{
  "n_experts": 160,
  "moe_layers": [1, 2, 3, 4, 5, 6, 7],
  "router_score": "sigmoid",
  "n_groups": 4,
  "norm": "rmsnorm",
  "norm_eps": 1e-06,
  "learning_rate": 0.00272,
  "beta2": 0.95,
  "dataset": "wikipedia_en"
}
Below are experts of layer 2 (counted from 0) of a mixture-of-experts language model. Rows are named router (the router's row for the expert), gate (a neuron's input weights, with its number), up (a neuron's input weights, with its number), down (a neuron's output weights, with its number) and show model dimensions 0-191. Each number is 128 + 24 x the weight over its row's rms, rounded and kept within 0 to 255. Numbers have three digits each.
Before each expert's rows: "mostly gets" lists some tokens that are sent to it at least half of the time. This comes from a sample of Wikipedia text that the model never trained on.

# expert 95
mostly gets: " MPC", " Despite", "outh", "ness", "abad", "amic"
router:122181153163084103127122119125122099109110149184133117152130137140132102107113123123147115125112131151152135130082178151161152129172160150118109130147140115149119099144152136144106109096123080147174119111199126125109141094120094103085162121127142115101162089132157137139155136132192139081173136083113142099107104121144124099126117118118124144116175156092158084141123089114109120107122125132158139144137125148159130140125131130118127102129123150101120106128186143138161142126186100145142121084108144148143141151155138131142181172133159107126150100109143138129125098154128130149
gate1:118105137169139113110086136110096124133136092141129135058128125135120119089149109155129119114136123126144100123081115141143103164125143148087145107130120111129157091113103153140120147155151122140115129117206123149129152157095107133094075159128124118127135096180096141084157136169150111158149144105181130096116098122112110139118129107082158120099122136122141101148102117140153123153135102137118138117132138137109087128134151115107136103137111111105089151153109117151123143130155102152144097104137091148137124110187114131114147146076153125148087078112138119074161100090171099112
up1:111122137171167136108145105113168153149096133132126105143141134154161134073098139120144134113129126082149160097144113144155087105127125137168102115139115138132120112164101088119130146110147146121133127153120117123150156104073080148138167160096098096127108096131116153136109103154111190113114093167117122160127091100145127147088163123104122120107128110139117115121121109125107181139134116186148102128126155112174162113170169117167172101169146163168101134133123143110128114113101123122133129123131165153097112119103166119176130165123103144119120147103125135082114148103150103128
down1:122147138121101126138112148156156170110144116124176125127141131107099122095161153090088109122144140117130137140125114120153153110155138122113078157130118106116114153092172112106137173086186184132116129129143132105136126082152115158149115158146133104119151131130128122141094137107125104158170127146174105098133155153115130123174103129112143129122134139099170126117138144128122105110116140094137110117117127160125177144131131074138130134154088079122134144107120160080123109155106109163135116191117119120110147161164105091122093111181140118119107137175135128170104183169111095126

# expert 69
mostly gets: " village", " born", " zone", " portray", " actor", " Preceded"
router:127086135167124151129138103144112154168126161117102132183098107166126115097122121099077136135173098118121143142129103140086138144125143124146145119108113118148123077092101106116143161129149125160102160115126148088131162099130090093147137150075104115123081103110083151123156128152106122116135154115138092172114153127115172098127129082113115100148125116105123121155096115147138162107094088143127136135137136106102147159127159147118147130110071162122117143121084130102151118146151143086092085175185148124093117120113146161130123149133104129084138142115120097138097107133122137130
gate1:146089134168176130129117125119167127149114099112163133104108105148130117149133124151129116126134093118150132122100085114130131181102115095103133069087122136129137113060109151127098138113144119108157176135225114151092158139089086121109120163141130129115136079152114129148119171146111130101151163115140109125117152155120151159108156106132140141123140117133127107130134072146127148133152083152096139118137125126145148149151128079128087119130118112110110116134174107117121175158142155139125130115128150149103070143119120132160104127119123143114117076121145178103139142100125120106
up1:129100110162185133108102130118184159151113109097131113140114133124123115102099108108101113111132144098133129132114132182122100155093136127104147087126127129127147074104129170131169152112148173132116159142126135157163149149091107129116158161133105128100140142106086116135127135101109140101130147163132140164129131118171144115112150111105148131104173076153074116140149119129120206145161121120108136144155132145156145122113127082133129137138123114117141143145137087117142150150140163147162145136150179099100136130093146077185130106124123165121124098062135153138123122110132147123
down1:167105122134138123134103119129116152085123112135154124123098174118148096132154146112093148090143100102113110094136114119125102108122123131092121126099101107072117124064113139143126184106157113139151152104126122132161167145109147139150158142141088157137122115112099123071099131109107129135139137154170103074147135166137125157139128110112135173152133125127136146150123150137118143083113138141129106118116098194145165151162107101098158153140093091132161132108133097129137125152125166174146164116159082150118127127123101116096135157071154142136113099105144116137101139160125176148

# expert 139
mostly gets: " throughout", "ident", " select", " across"
router:156199089156121120174135094130149117160122141150145128112131123104151113109133084128131113155129114167134128161095148176123119079130127117143114168093171135151169138153130132109137120148123114144117119125212134129132141156151100115145111140141152101090137135121110158090114126147100093158096150150152112075121139123138115127140113111137158143097122141154100098118123095137142138108122112173121148100084128082128114132122152142079086112116108084121119185123166131118132123149160123145077147131109150128107080169124091124093158119142116106094117109138115125106140152148148106140
gate0:126119080139113120132146085152141126135118131104146152120174131145106154096107129124126117098140091147154096168097123137116146097109098107170171124092160133092125116112135122069095153162118080131120126102174114143120098137108122131152116103145152122165103103130119107120102159150116105110089165181191131151106126121107115158205112101116114108098104152131140114120180103142127124154131125157094159092113105145139089127122147108116111117153147124122125112102157134126090143148143149093119192178144138129106111137103163141113134129121120150086115100128112143149121153103145111146
up0:125118095138146107181110117155145111105101088129158093108168177103074130127125113067090120111113125151126106108105138115089118106118111141122129132109119137066120103139134134098127141129120109130147103152155135143140113085086093135144115089135133132113117104115147125130071133117112123119099109108155117146129111154121146135172107092199104169122110174108121113100140099176134111089124114139155128074125173118117135144108133106111109137135155137143145104161087123120118146119156107134081107152128125149123096098133161122088170119177107111129156084149148140124096140113121127158
down0:097119121065143066144111118138159144091126097130143127139111111170114118111089141158120102151128093155116156137109114117155121106124167111146084127160123152145125126137123120133145105152140160136150128116090142097125149131134148130134150064139132109109109112116161085120124116130105145102163136103139132154210119132150126120132103142166152116122126136142115128133133149108103158089167151134107129144153150109144151103147184128143143102138144150106069177152130142171123134105114150125146114168116139145128156135110154102131155075142166165109079125158123117138158113196152102129

# expert 80
mostly gets: "cest", " Years", " century", " several", " Nationality", " various"
router:156133105123118132145151090114155080156116124111148145136141165158116143120101149202090156110112123128104090164110143090109155158150110142143121149132141129099161158132125136139120106136092116155139134115117137070140106145128100099150128144121125109097120108104113101119126127136118158160093177131134144084093076152127147145158169069120112119113079167119126106137106126130138101152144137168110139091139132107122140122138107124105110117118087135159079177158105125094150134103155151097123146088094123151120111117160103161137110116177099110096135114097124126084138143124155126086
gate0:133130110150137116164132102160118127116133146152130137143159117121151153174101091143106100122093170124135101153144082112130129173179103143173105118123147175109153099094136126135104189110098094137102122112140114111097101164137134146138106091134159127134159122184093156120144149137099098181134146126159138103105130155145116151180115111145192121090090146156119136115134127148113118114123146178119173131167144132118166128148144124153085114139175099129110121111098101154098143161139124097111172132123108130118125116126106101096142139123137143138099122145135173087121146111127105135
up0:140140159142099125099133126106111086124096101125114125126144144082122140143114137124107135161159172099116093096112145127101118141135135169121123121139131134135168134089095119138119137122145107117161114140140125149151094104129138150141124081135124097130114112132136149132141089077127108132121112110158135100109154115138107153136094100186180148124104174158118101159113135140081112089099139150177141122085155066111105161115153088107102094066161089125079080109108146126119116110121114138117098128112134155151140104107153118135120125119120116122123181108143167083119182126117129153
down0:144122115121137115132113139155142110138150156118124143077085146144097133106085113150122066138143099149152150135166098136137124105154142168138123146156108133161117115180134086122098125097138118100134161165156090106132154152103148140112138095129087130078151146128107145124116126104141112119161075114127133122122121124154125091148130107138129151149148157166131072143116123087114128110142134158107141108153081152120101128134128089094137160160080096133131098128148085130126125130133166146127118117117141045153137117102158077173115146132153113163141141153111136117159131169111160150

# expert 14
mostly gets: " Insecta", " Swing", " medalist", " Lap", " Active", " ri"
router:141148105169093111091163122127120168141100119126122108149111146134139132119109134118177128127122160129121145126146132127111139112153181137074127163136139120180142120134120108104132117155155132149079151163176137131135154109109090094143136140158167145151131114079086112165141133137165145122142121151117134158067164082169124111095158148082162122134138082098117118121121132174110136116121108143142166109140131118092122152123123103116136134157143121107123130136130171156134215128130128115129123144171112123130130106128108166143113144136149095126096109093122148149172124130178166102
gate0:102093100109120131123155122147134180155122139126102113118140167151132147100096140138159139141137096102141124160151126122142119132189102113159137113139122129130140119101153106120114100163134131066104095161147131165109147154077126148156099129120169101145123160142143074138111187133160145114143123116131158101111160119115097147125125145112165133082135130160136128126171151144118144126095092188124172100123110163111153128132163088142087094161139101158109116083158104161140143105146112076149122101112139140149104144124106139115129128133136115121107118162110170126150114131131130069
up0:127119143086106131128090109138146113165100125168135093117147183153116129132116131111109162130151165136108131113117151121091154142125110183139156122096112126164136118148103081121154106146153132110177097183120130163116117153130139136098120087117169102132114160132112139125094121096145167118118113073162146140125179106089180131121130140149098166108149158119134119091133127142122152104105118121137118149138117158092133152113084108091079101131152138116122129146138124112146114162145126134122120093129139136187110114125087150138156115181121107157189123161135122127149095156155156125
down0:114104152123124114118145179144128179077145129150130119095091106121136104089155113151101051130116111135138152114093132119161148110074119132116170111133128140140145137098158125123090135125127134121117137118103129128100079132188137142124160086127113125120123113066143111095103136127147150117108102139108137106192085112129071140144129161153177156142127148159120116164138152120145118101136094168129117120112140146084142114116155103116111123115119117106132136145154126056111129150161140170124129113086144112153140140105119132121133123162128152154096142107149105107140071117120126121

# expert 109
mostly gets: " are", " depend", " Genre", " compris", " demand", " including"
router:132121127130153054102173096133097114161166100127108130138159122144105144137107139091137123117157110155137123122143162120121135111109142184128102127135132136161155168129153142133158160130134096161133117140101141176052121086140112128123116126111196139136139103143127138094087100149150103086068147144123109140106157138157102130117143123141124181135126099134087159122148105116101118123159151126107132143163117139134148110088141122143128149160091104111103126114168146101137157156140151074096122094116164114152139123140113128132152129148112119109130129130155092105151079098152160131
gate0:084108125118120109144142137145137136178167124135106134131142126128110176101121123098150113130110107127180099143128097095113134163117123141125096099114106147096164094129100145124118150157138070149128139100136123146082142129096131134139109109121132108114108099166151132166133132139117144124134154213166111127114119127116106114171120110089113162102089108071105150104173132120140105162112141154118152123151132136138136104137132125152087118142145107163131095097129111128114125138166151072140159137127112120141152184148171122126121132126111142122103134146128181111190100081103105161
up0:129162119100117134095127146168136112163124169169119119132197193174164105133154098099118185112133199153145112114124145129128167121103099150102094117073095131099127111131092112118166133154126154151149126147131118148104135145108110135102110089101139123111166142122124112150143114082105114128144129110157125131123109129133121145128116137162141131097147164112133100129068147117136180111109151113165137119142117111108126168119122088168128141175147120137147114118101113129116121118140168107098121147100092121118136096134109153103123123166107112127159131121173142132129131111070139156
down0:128138120121166081142149093086143118150140087151152166112079125137126125129108123165146119157157125112136106101092139067154102134105138147162096141160123132108134124141149141135127155096094133130116125172141131082153130104148114073137125099100122134111158176104099098145118109105122117135128141116132056118154069179126142102135179134082125088142130189148115120132109110157111111104135141168102153125157106121124133115131132120129112113126152110124122096119135113132123103148187136131126119166136132094160105122153096108118108122073106125118114111153142169169136153152141139110

# expert 82
mostly gets: " are", " weight", " amount", " student", " students", " 118"
router:125153153101139104112173119130119109115115096149119107146120143121165097139119158117122118118101159150104136132124097136148175135074141151115128125149149150153121133145156143133123139112108100159138116164123114142150146117103134083145119131160188178143127111086150126126092163143166125135124131149117121103109112122152115126147130156130113166154116109121157086121144074132104097074134100156097135118192137126111097135143108129151103148083103112120089104127101073151110177168106103151123122117156122101116150125099081128104122119162157092145098111085119136067150142143164149121
gate5:119126145137108107092138115107133171114130103114076160129130105131143107147172130117095143146142134147140119107125126119156112148107105146169126101150139165114099094091162111088131147106170092158133117130137117134129135082146135096128108125131114135094122113083115124145116152115101134153114148091165104120104077091164173161183104118092094111147150121099109143095157128112125127141138122089123096106124098147082103180108152164143196151124107145104110113112146130120100127136144187151137116123149121117126128087104136158139122131159074117142149111160136135081148081124131119119
up5:145130165133142103138100106159108104106154132110128065123160074117112094153156178095131117134132119103158102087133125109139191146135132133104116111114136095137122109167131121140110082147123080112144125124117162154089152164107120129139114150156117135129182160093131127126130106141123138159130105150140114136130147171147134110128152118093132112152204119150106133124120157147108093126093151137156079143099119154165126183142135113153119145146150139114116116123115100106112151173105095127144164142151119115121153097102148149151096120132075118110112133086143165147153125121147171105
down5:106122172081122129096127094154158144089114133120118128141125132101103162106107108119143087124154163111124127129101169098140115108162142152132126104163125148161103153093139144112126133155140119113134183142105132152103157153110112104110137128106109114074087125121137134138143147149156057131143103123207113133095123113170146083154081146123123163125139135092107100120131130107128124082068119132165155091124157105128109172123102111104105119122152140140149129114155138128106109126174157174140121118169096128125126113112131142113129146130132111113139117077147111154124150146106173098

# expert 3
mostly gets: " port", "Rou", " vice", " head", " se", " AP"
router:166152148135165117158160119124141130141112138135130126118112073161120135134174122115142125130146134131093132151111140148151144131094124105107147115136173143157090112144179109130128145089128117078091140084137138162135159133136153138138116153114146124089138095089090092124138121117126149142117115147094105077093129143131182136192120153134097138134174077143172168136124085085142104125143136134123105108148174113132118091115112128123121129116099092139087081151136112111133102131120169129095164100157138139141154094108123145112088160148135158160120107140102101108139143143135107173
gate0:085092117114144130108102129131114153124137140130127130127093155122110144128102111140149126101121151121175096149133079078148155169142128131127143093160136145122128133108117083074128138131119122090118073123160116104105135147118129139155114127087140135128123152134113124141136159113139111178115156150145117133101185109098133162177109162126126172109118135160155150111170146093117114130101111144133097149128090144088130183128171134147126146130086144117156095066166122158096104113181144067127132165119146084157155106101144158134105121122115107110118091137138139124110127147119116111
up0:111151114091164134132062128146131123126102114120155108122141182108128119131136118072091111111129097104105130126145129100124144124154102132144157122118133144161131099133138135112131099163130128115091105159139124129114139112093165136149107117121106142117125139113139113161137139094132101132150125087153146131124161073108169179153099174147122187131105170177156117084146168109141141103060127110190119158109096129087111155098135125144166109129135134142121101111112145141070103097153112131106134175136085101144145109114117119086119138111131090125119114121152152131131103134112143141
down0:148084110146149094121109129104159162088127162118188127141111104139099121116114121112116109175091120106148147141141131108135097074081111134149102121102152133109151155173119132100136160100134112092152173158109122110113132134073109164107162082109107122104134123088173093131108135092089120137122110123140168110163110120150158156142151154132145139144144119113133119116111129123141140099102073182121083167125153132122116104163124133129113139129082104103172099092149119117147137150172113133150126124123156121155137117122096113116131156152181135169160141149141120099145120128127117143

# expert 21
mostly gets: " turn", " descend", "row", " Jeff", " took", " shift"
router:164119106082146113129146088127166158200112155160126099148121131170141119142102122142134111131140100128130132089104146115161162152127109118162150093166076143149150072144119156117104112136126107153107125161128130085143181134131125110138081103117158100144140133112095138134159086139142129162099109074111116111091125149155135106143154128148125117108153162148131108128133111107140143117088150136136162131105124094152165122103141133104148111111120159119148115124157140146115104160110084157076123130166153187098158106172118115107151123138117111102133078124142140142113106120099129116
gate0:134099089132111128126139104128105135156125166107099115168104136160154138154100130137147125124095083130139132128131131089088173166131120113171151101154143130141122092131126143112078131134150137091124092108093106154115119157092160132130136096163151139145101166155125129125122177095118122108131158136148146159106187144131116157179129084122144159094138116131152132108114201170076121124130103115084111117153122152092159123147135097095109139139122071114151148095161129139110125106133125088127173145122146150152120116167135117126141119144144137105092120160147137133104095137156116097
up0:105125156132109098110109115164112140194121150113098081124127133121135184119123159139095111099150137109132140126135123104100112135095123132138104142146092149146120107143135169104086113138133162102119127127141117164104141127072146121132131110139117116111128177137150119142146106088163119109122129109159149143106151124137091141142105123137109157107172172129150098097150156163110149085096116090129080126119151121080121147113159101091151123131125125138148075118147157129099061138110145155110118121106149150157131089183161148143113119150152086138126149195103137148140098148129130108
down0:128108159136165132117113138156165127121117122122122115113101145121107147130078146137093101111135123109176095125144116124158123091119133104115104125083088163112138133117137130101127175155134126120148105096088111159138120136118113120117111086117130132114098119125162114156100091129138155132151092140117143091190122147125112112149123150118175110151153131133117140144146107108128094087116127146117127138162094106139148123099145135111132162149081105115156083128158110101160158139173164133138143124069167087099110136113165114120079114134200136080073136143103143172159131146153119141

# expert 23
mostly gets: " can", " Dem", " Insecta", " Since", "Since", " believe"
router:150126140164148122121148105148071076117163139134140121150123124143171093095149153091093177150140132134171137092102152174079182141146143107106156098102119124126144145104104112167149111106143133139114090143109162121110156134122144102154158155107169117114146121131139092166118112100134134114111127118137149189106097150139167094107117125100127117141144104195100114118101150119111134135112135112119147173120122152144165135119124165127166077140126132103125151152165185113126113107145128112087078114116137091100171148126091136120141119148112116120099146126129118126129102140136121142
gate0:118131080120120139130114127151080101155145180095094134162131142158155139112130111147120081112115112130129108130135109106129189166167100119130109105081168133087104116118130094069110134140150145131097134135150122121068108145089129120110129105103128141097136143142126133130160152097128109123154167128158153167107145124115144149129155119076149128125131093103130151152151168123116150174114119146124158134119108136180155132145157122155117125149142130143142124088149092085114112109167150091122143152107120129160079153114122164119125103144106160113128114080105101117123113140191100129
up0:174129107122089166132097102152134128146077143088120114108175200136138146129152096085105105173128143098120160070130133144158100115147124191105136106087096122162108107100114173125083116145136153130151131135161168141140179118115152143144145105186125111119117115179154123090113132097149141161150136098136100156116094118109103153126142142120124130131111174118167130134137176150115142089108120126139143102120095140157070119148103124135119095142143112111151136136117146132123121139123129147126131145135102159127148114147103113093114137103126117118126108132072124114131137103111151126
down0:138090140133165123134150098087163152119139155126132155109142114161163138104103080153130109155155130143125140146100107158138131087118153140187113137172126086134160127130137131122122172070109133116145169167104100123096147150148154146101140076151120104098165145124090093088129160107089108151145119170129139135131105119129128125123128143122147139073107158120173115104111158106076178118103102174115140161088106110132137121089101127117093140124139097143115116134127135158160097160128089161154156161098126128123128129126108104134088104139114136118097129137100130130132135117161140150

# expert 104
mostly gets: " various", " other", " Other", " major", " several", " Spouse"
router:092160176142118142115166067146130138132108092116116150122086092115109128128122164140132108108159143131179110118092109138121116115077160121141180089152099127163109146104150152137151150115102123153172146143132160147115129115113143165132136133117144160102123100107078106162140141116105112123128185154156127153113097127113146156144117079120096174140130113130145136121131106097105094072128144154131146152149083136142162098135113134159128158087076122165132110099138111131126094143144119111112118118147112067148147088127139122133122133130135147103146147141092127153129177142136109163
gate0:075109107103123143124129108145122150154138138159119155099157103143096158153138106126151142166166114135110096133161117088115140187137134090134132136119142143131120105151080150105116124159127118115090104141134119106116122171071140121157092117100146148110140122162119152128109145148123126146154144170160119136118149114086145141170132104150124135117090112111138138093159148140112174119146114160097126139124135127062130136140158138165183118150115108158118101085155140162095133116130141091140121177167146090118156158120121131135168132097091162092131116129081161165127115130164108108
up0:138112103105102139104109146175119140175117124174132122132137104185184134159163095098099123136119117105150125100128122165100171133101133128088139142133129124169115128137129149118126133158192155148089110137173113182102137125139158125127096106146095142074105105118127113134148093093129105109146117169154120139109150087123131134141107133166134139112107158091164112100141110121125176114104145126184142162140137119084093168089111130111151142139140117150127113118165103166121091131117094121121115141138105111151143140166130160121141111121146091158134127174094140118125100166128126113
down0:130139114130174089160104131181196187138111144165178157128128126137126095125118117153128133100155146126069104135132154121177137096102112184107100124136157128159130124178092115127136124076142129109099095140145108091113144114111149153100101152131152150164157144087137114122163155134132088113123142110176111135168104128126085109153112173148148135126116168101163152167131125103130101142150130103102102159158118138147145082117122127118131103127131098136122134124166140122138138129111117147103097154091144133139134105168137146123138143100086155100118097121098112130135138146130136104

# expert 20
mostly gets: " Ras", " able", " Mun", " Bir", " Lis", " Kit"
router:102103155169121154110135144151118111135133136127117131125096106086118103168143159108104132150166113137147130142118110144122183159126152139153115073111127124130109111057124129165125116120141102135119112140144159103143129096129140102124086166074121116107105150179147154142157134133111087143123141088141152077093120159121127113121141108125156107130132133107117075139144151128166151088097095098119108123162120071085165140171126124101124115132140139125104171101118129105142170144149163113086133108141129073134113124106124140163108168106110154136134124124137100081147139141101095151
gate0:089096131126135115094109086136114135168140106156091129140128080111097147139157126122088095090170107071117116154110089108121137192164121122167086105114154130156124108099095097123141165093148133165137144141166134142108093126149134121130138129099138134109099144159115084143142155102114119116133148120189138110109164140124096131132130105123126165116154122124129093127145184148127154123138147169126179135122138153128158137147156122125114106144141137125160128165130104123103149165157149109137157116140125131086149155096123122140158194130120147153162095168110147133122122117146088152
up0:136146138110121124131123109139100111128112090144151131146106175143152101139111116194093166132108156103099129097131159135122146124096153153089160162136130128141113116115080141085138114188119136105107082128143129150152135110119131150175116115106131099110135117132136123127085140070145128152132120115161155149148158107143113161158085124115131082100115164127117121128177129124158141106100111129165156142126115113100073151117156077094071108143134113143132141123097118160097110111124178143087114153077165132144148095160126115119127120150148149152141146133153142119096144098120136091
down0:094115135192190104172065107117097171126127121127130160113140108141154127184180143129086100125140168127152128103082154087129123160132122116076092143086122153116130151120136086120156120129137126143130125146132121145140131125121116103099170121138116143110119194115126087109126148147128142127118121132099172162128127107141145135139167096132126123169125137097097116117123106103127119159125111150124117121114158152142146128139171084171112126160091079120116114105125143163123127098093111141160128127116157139152110087123118128093123143123129157128130156137155110096165152140084130164

# expert 4
mostly gets: " help", " Swing", " ask", " keep", " medalist", " believe"
router:145145103158084136165146087137188112163141092163106146119144147094153134126101095124125122139102110119088106132095128136096143116115107172134160153138135125115138123098149163153110162137104126165139120151132086143104144157150130162179084080094155149133105102091122169099088121158118152124119125198129091139075124132128132132123135127142152115123105147124129101114160116187107140102140120156108135130122132092104104128134120134110108137072099124123155117079122141117144185112132130139111107156118146152109129146120126173129134122070124114122113123096130154115150169100139130147
gate0:113115145160110132133135108140137125138155121158108148119136186096112124155113153125119101117120117125138076120122104114116147141123102150143143136147168147138151131156152132129126146150093098150126126127151108162162143154115134136116115115132139105086119136141158149153092157102095076142102162161149178178095155128142130137101167115109179149117121152158099111106147145145089153140086122174122161128150124134109138134106162125161116111162141085159095115093168121151101153107169147101153155153135137169128070144167133166120127109131135158092067114136152157122127096084138127101
up0:150147101147145137160117119186096115146106112146128163165133189118135129160137149080092132134129151100132105112115148133124094150097152131119163150121088165136147100137102130106155148122161136123104118141117139135128114141083167163129106083144145154112119165153177112140129134095116125146144101061126156159106144115115135168117151136127117149095071177147159104113158150131118157080065145112139121126137177109134139155116098118130116114170130101133138139138132134130125154110127128171108125101090121179137115131144103159092156111161112150153108147130146145104103121101099111112
down0:120078110120155108150106171131134141125148126110130155143155109120148172125153106149092128147150138120156128157173114137136158116112163131151154105143116109120165157101182083115155169138146162129137106113096090149132114123100106168117135078125103068137137128118131154138080100159089120091155094116127147097245107145136082094116097103116137126154160135115127127123136118143143151120126125164130117141115114132103125101146145142117135135164123096137100140144133133147140113133139116118133104120144145100144141092125151134100122117146119111111090129149116074119110133160072147118

# expert 33
mostly gets: " Insecta", "DST", " does", " Phylum", " help", "Area"
router:145127130159128079117115131119094146154142139150106145126118155143157072135124119130094137131157131090169147125085122155128163140096158085145136156137109141141137113114143106107095137142126140168169136106139144126129141137120155148126149191105146163098072115148186117160138152152126159118086161151150123112094112112133140144150158150119111112123157149168138095112144164105123118170133194115150131120142133146150119132175129177136131169103119113124116100136114171098133119106123146078133136133136154118146171152123131150108104161122096164124112100142115088138137160186108158120
gate0:098114121148137129111119132121129163152130140140111158133180154113117121114135123153165130142164111107139128117121150113114148170123105094124142121157105139133111128089175097138171142130166115143121105102186153137123113135137155122142057169128129127086103141163136086176156124140104116100098176136148132136105160119125138139104168129126170089120121144134107127133145182167094158165112134120121151161127131124117165076101119148150113137184125134125075110106148099129146123134136122066110148144146137141142121135136145142143124105137083166097154110176112133162149069126135135146
up0:148129126122108125122099119113120066137083152135117113173121205156112102111148095124139126118111172080124142072124176123142119121140144154119144163105118124141128125153100107139162164127141157091112095120179133176158130136090125150129125133149128146140146136139090112159162123132120123113098160123167125173111121131143143171138127131115154076123140169129088129134138159108125134115124146095167167139143103109097139143080125109129104144149125139164130122107161077157136138110138140111097090140114122120109095130144109151112133102138153182158169166109089161127166136124115128141
down0:133125108166115126143154163141162129132149132120123123149093109107117135111083097145089089084111193156126125148140091093141166113114116112139100112144078153110106112139149120108162122124143151168143124127101130144121148129168085123126113122144156151126147126112163136143125127148109124146128107079127096161214060121138133115111132092104154135115108150151109108114178125109157120128100096131143171130122109073134129080143129131133155150169109081120149115130174128119104074125159119156128095160133122116170122119096118147131153108148151155105125104105108123128115116157150136126

# expert 65
mostly gets: " Diego", " Fame", "ows", "ović", " Francisco", "ski"
router:153113132166150104145100146120131113162135165133146164123085154161110070119126144169096141134152090135138141120127146121127132093158171149186108176152176134149157120098103132169116125107134135120138146151207116103110166110153068100106124148120118126101112149121157113136113125150131120136121175094125108100104103155172112070086137106121119113105184123132093080126138100120138110109109099162127106143110112080139151125185124162107119116125131129139102128134126134111120132139140087107130135122136121120114126134152072149116129137139116115119116110103128115083100114130149139145
gate0:093115162142152115126151129122063090141145156124133145091141150104170120084098100152136161135158107148117126107132115137159134172165094079106139139110150150122129117079107075126099115137173159126125148159129149115142097132102120128096075124132151101141129168130144111162136168116113097110126155106142136121099156114109155118174147144125150111154136121141125139121170154156104128095119098177109148134125116132139132095112112110129152118159169125120121143139125126133112125108193178075115168168096137123136096138127093105123094108133122159086113134136109136139104088111138092130
up0:122144149135136128135083112097097099139087126114124073123124143113144123165145092093108119109130118091113139119119119153109101071135154124074163166122109156134132096104120145139086116187156167120107119153144131182129158083092138165124091121157163144115147124136146152135136123091119134135145127104151097123137155135131154171188144143138108110136120160107125105097153147137123157116111106133171127112136157140122119152108098102122131121126138132131121168116094118122122141126156165110084141125126096153150145103118078114109143141160098206128110136139181166132086128121118123104
down0:130118161150113122102121126117102153077094140154167102164128125142143112134127160146089117108102135153148153089126147141135168112114088129098149159145143138149123121158139101106150150071127112117120137150113133101135112108102127130108116102188150109116108126081154092107170110086108142116107111071138112074182106113140144121167135117126113095128125127146125141132133109141137112164156145195129092117101127161111188153154078107145141135149102116139117124056112151096144125118107161107146143138123123127146146131119107147140149087125152116107124117117121099162167154165129123100

# expert 47
mostly gets: " Angeles", " peace", " Died", " fur", " social", " blood"
router:121153156149139098115170098140093076117133154157163136110109113098131116126160142095147146168151088160113142112109087148150182142102138114138090131127149116135154090114111134104111091112117091161122147151157098143115094102139090110105147165139108085095133091138098133134132114099144131078154098165114140135096154179121106104119123116131157134128131142143116120130144114122135132091111074145109128135132148150148128074152138103126086141109112139110088159080184118117109120140169113118125135099135108101147092098139112117158136155151143077106157098120108130136170128110105116112
gate0:103081107152142128099181117164082163135120112154123149139140135120152146106147136129141101144125098147130121167128088129139166153137138116108091128119163144142127078136100149062100133119116092136148141099170090151113110145118130131102099086165152121126138135136106144122100145095137094106128175147157135158109165148104102136166094124109147145102116155148132113158140152146101143129126147154099143113115118175131135080131148140140118100201142110156134124078140122159115146087177139091121153144101176127145156144136100124142149120171141135102097124167130133108165114112135118131
up0:158141155103167126098100125168145116191116153152134133159124160092171115131146098079115110110160143126120113147126113152124110076111105144112142138110107141135112107135076139104135108148127125123128098184165106161125152125156114124119105134132125081131122107128142141123156137105111108113055093097134094127130123128142155122122118118172093108114109161158137119083150137110063135078122151096164114122122126119114155145130144091091146085131130059123110122157106128132122093111141157105141108126116127138169148118146115114153115120167094139150084098144089127111153096130129115139
down0:129123153083156080109119138119139155097145128154147162157069157129080143088140164159124156183155118103131123142123140129133157096147142096108120124141097085111176144138144134114127112066120136132177143126134120114154129124186132103097155106096138136168166135126135103084124186118123104119151083124119118095183133136147120114126114163158161112114159126142153125145145114132100116155125091114090119113138107131117128116142149131119149153121083101132114102146125176132143114139137160124139113185137129101100107133146132146111124143067159117132113161139109084145147127158123133115

# expert 26
mostly gets: " www", "Ad", "Area", "Rel", " Nad", "Ar"
router:148117138124070111147198119149094102158111129083108131108119123113151121149129150114132109168164140129155115130083115117122149130107127136143119150057133146113162162108155153141151092119103095115099148163113182095149108138155132146184117089105147161148128105126156133126128138150130117120173153115150070074094136136118148153164105112067170104134116156127134105128114159107128126104134151134127098138145118119144119128154147097119124082135101154082131115127096124082115141118133126165127129109143166133146141136088132157124068130137096141152150103133124104116132133116134155134
gate0:100079107123169154175155120193101124146170167142114115135113104147120167120130156149128121135133120143157117136136089099124161148154119115152116153148153114122160134108097112075124115116111111125086127137191150136090090112113134141115149135116123124125104121164107143137118099148106134114136164160140118133107185116111109160175145104153126155129121081109095116108154181152120119146148132184092164158134079117133162081124166127176117116131093128123144128076135118123126131107163141121107161144152140129129140108152161136118173133093107167137126102148127153117134149119134135106
up0:101120137103127168127106134103120103124106110103125080191126152145127159166160117094047158143117149112132127153151142119114082114111122142129151124037135153119119117128096115152142105135144100118142108137166141128150141121154115175134151116132140120084159143145122122129132093073113144117123122117144108143128122097132124150172110106065109137180119168131110114147146137145126133125110115131158103124131125124124089139037114107125159103157153134160101122102133146142148149097134156149120146170110107159148125101126132124105150120160128123130147108156132131109122131187113118130
down0:111081128141129140144129159120137154085189152164157112127121106128116150101105095157082122110131134100132127156139132122138169126119131139224063150093194132142122143119143158074109127110137123135126142125081133108132095119128154089133140133133118131058163141089158135104163121158141131081166120118102137159153142106134105100124101112124143119131116129111128107124116080126137141114144115146098138108077107121130093135093108147121118130142106084108133131082122126124105138143146155138136131152127120091114115142116115108153152092125143151106127163130092077130130126151095140118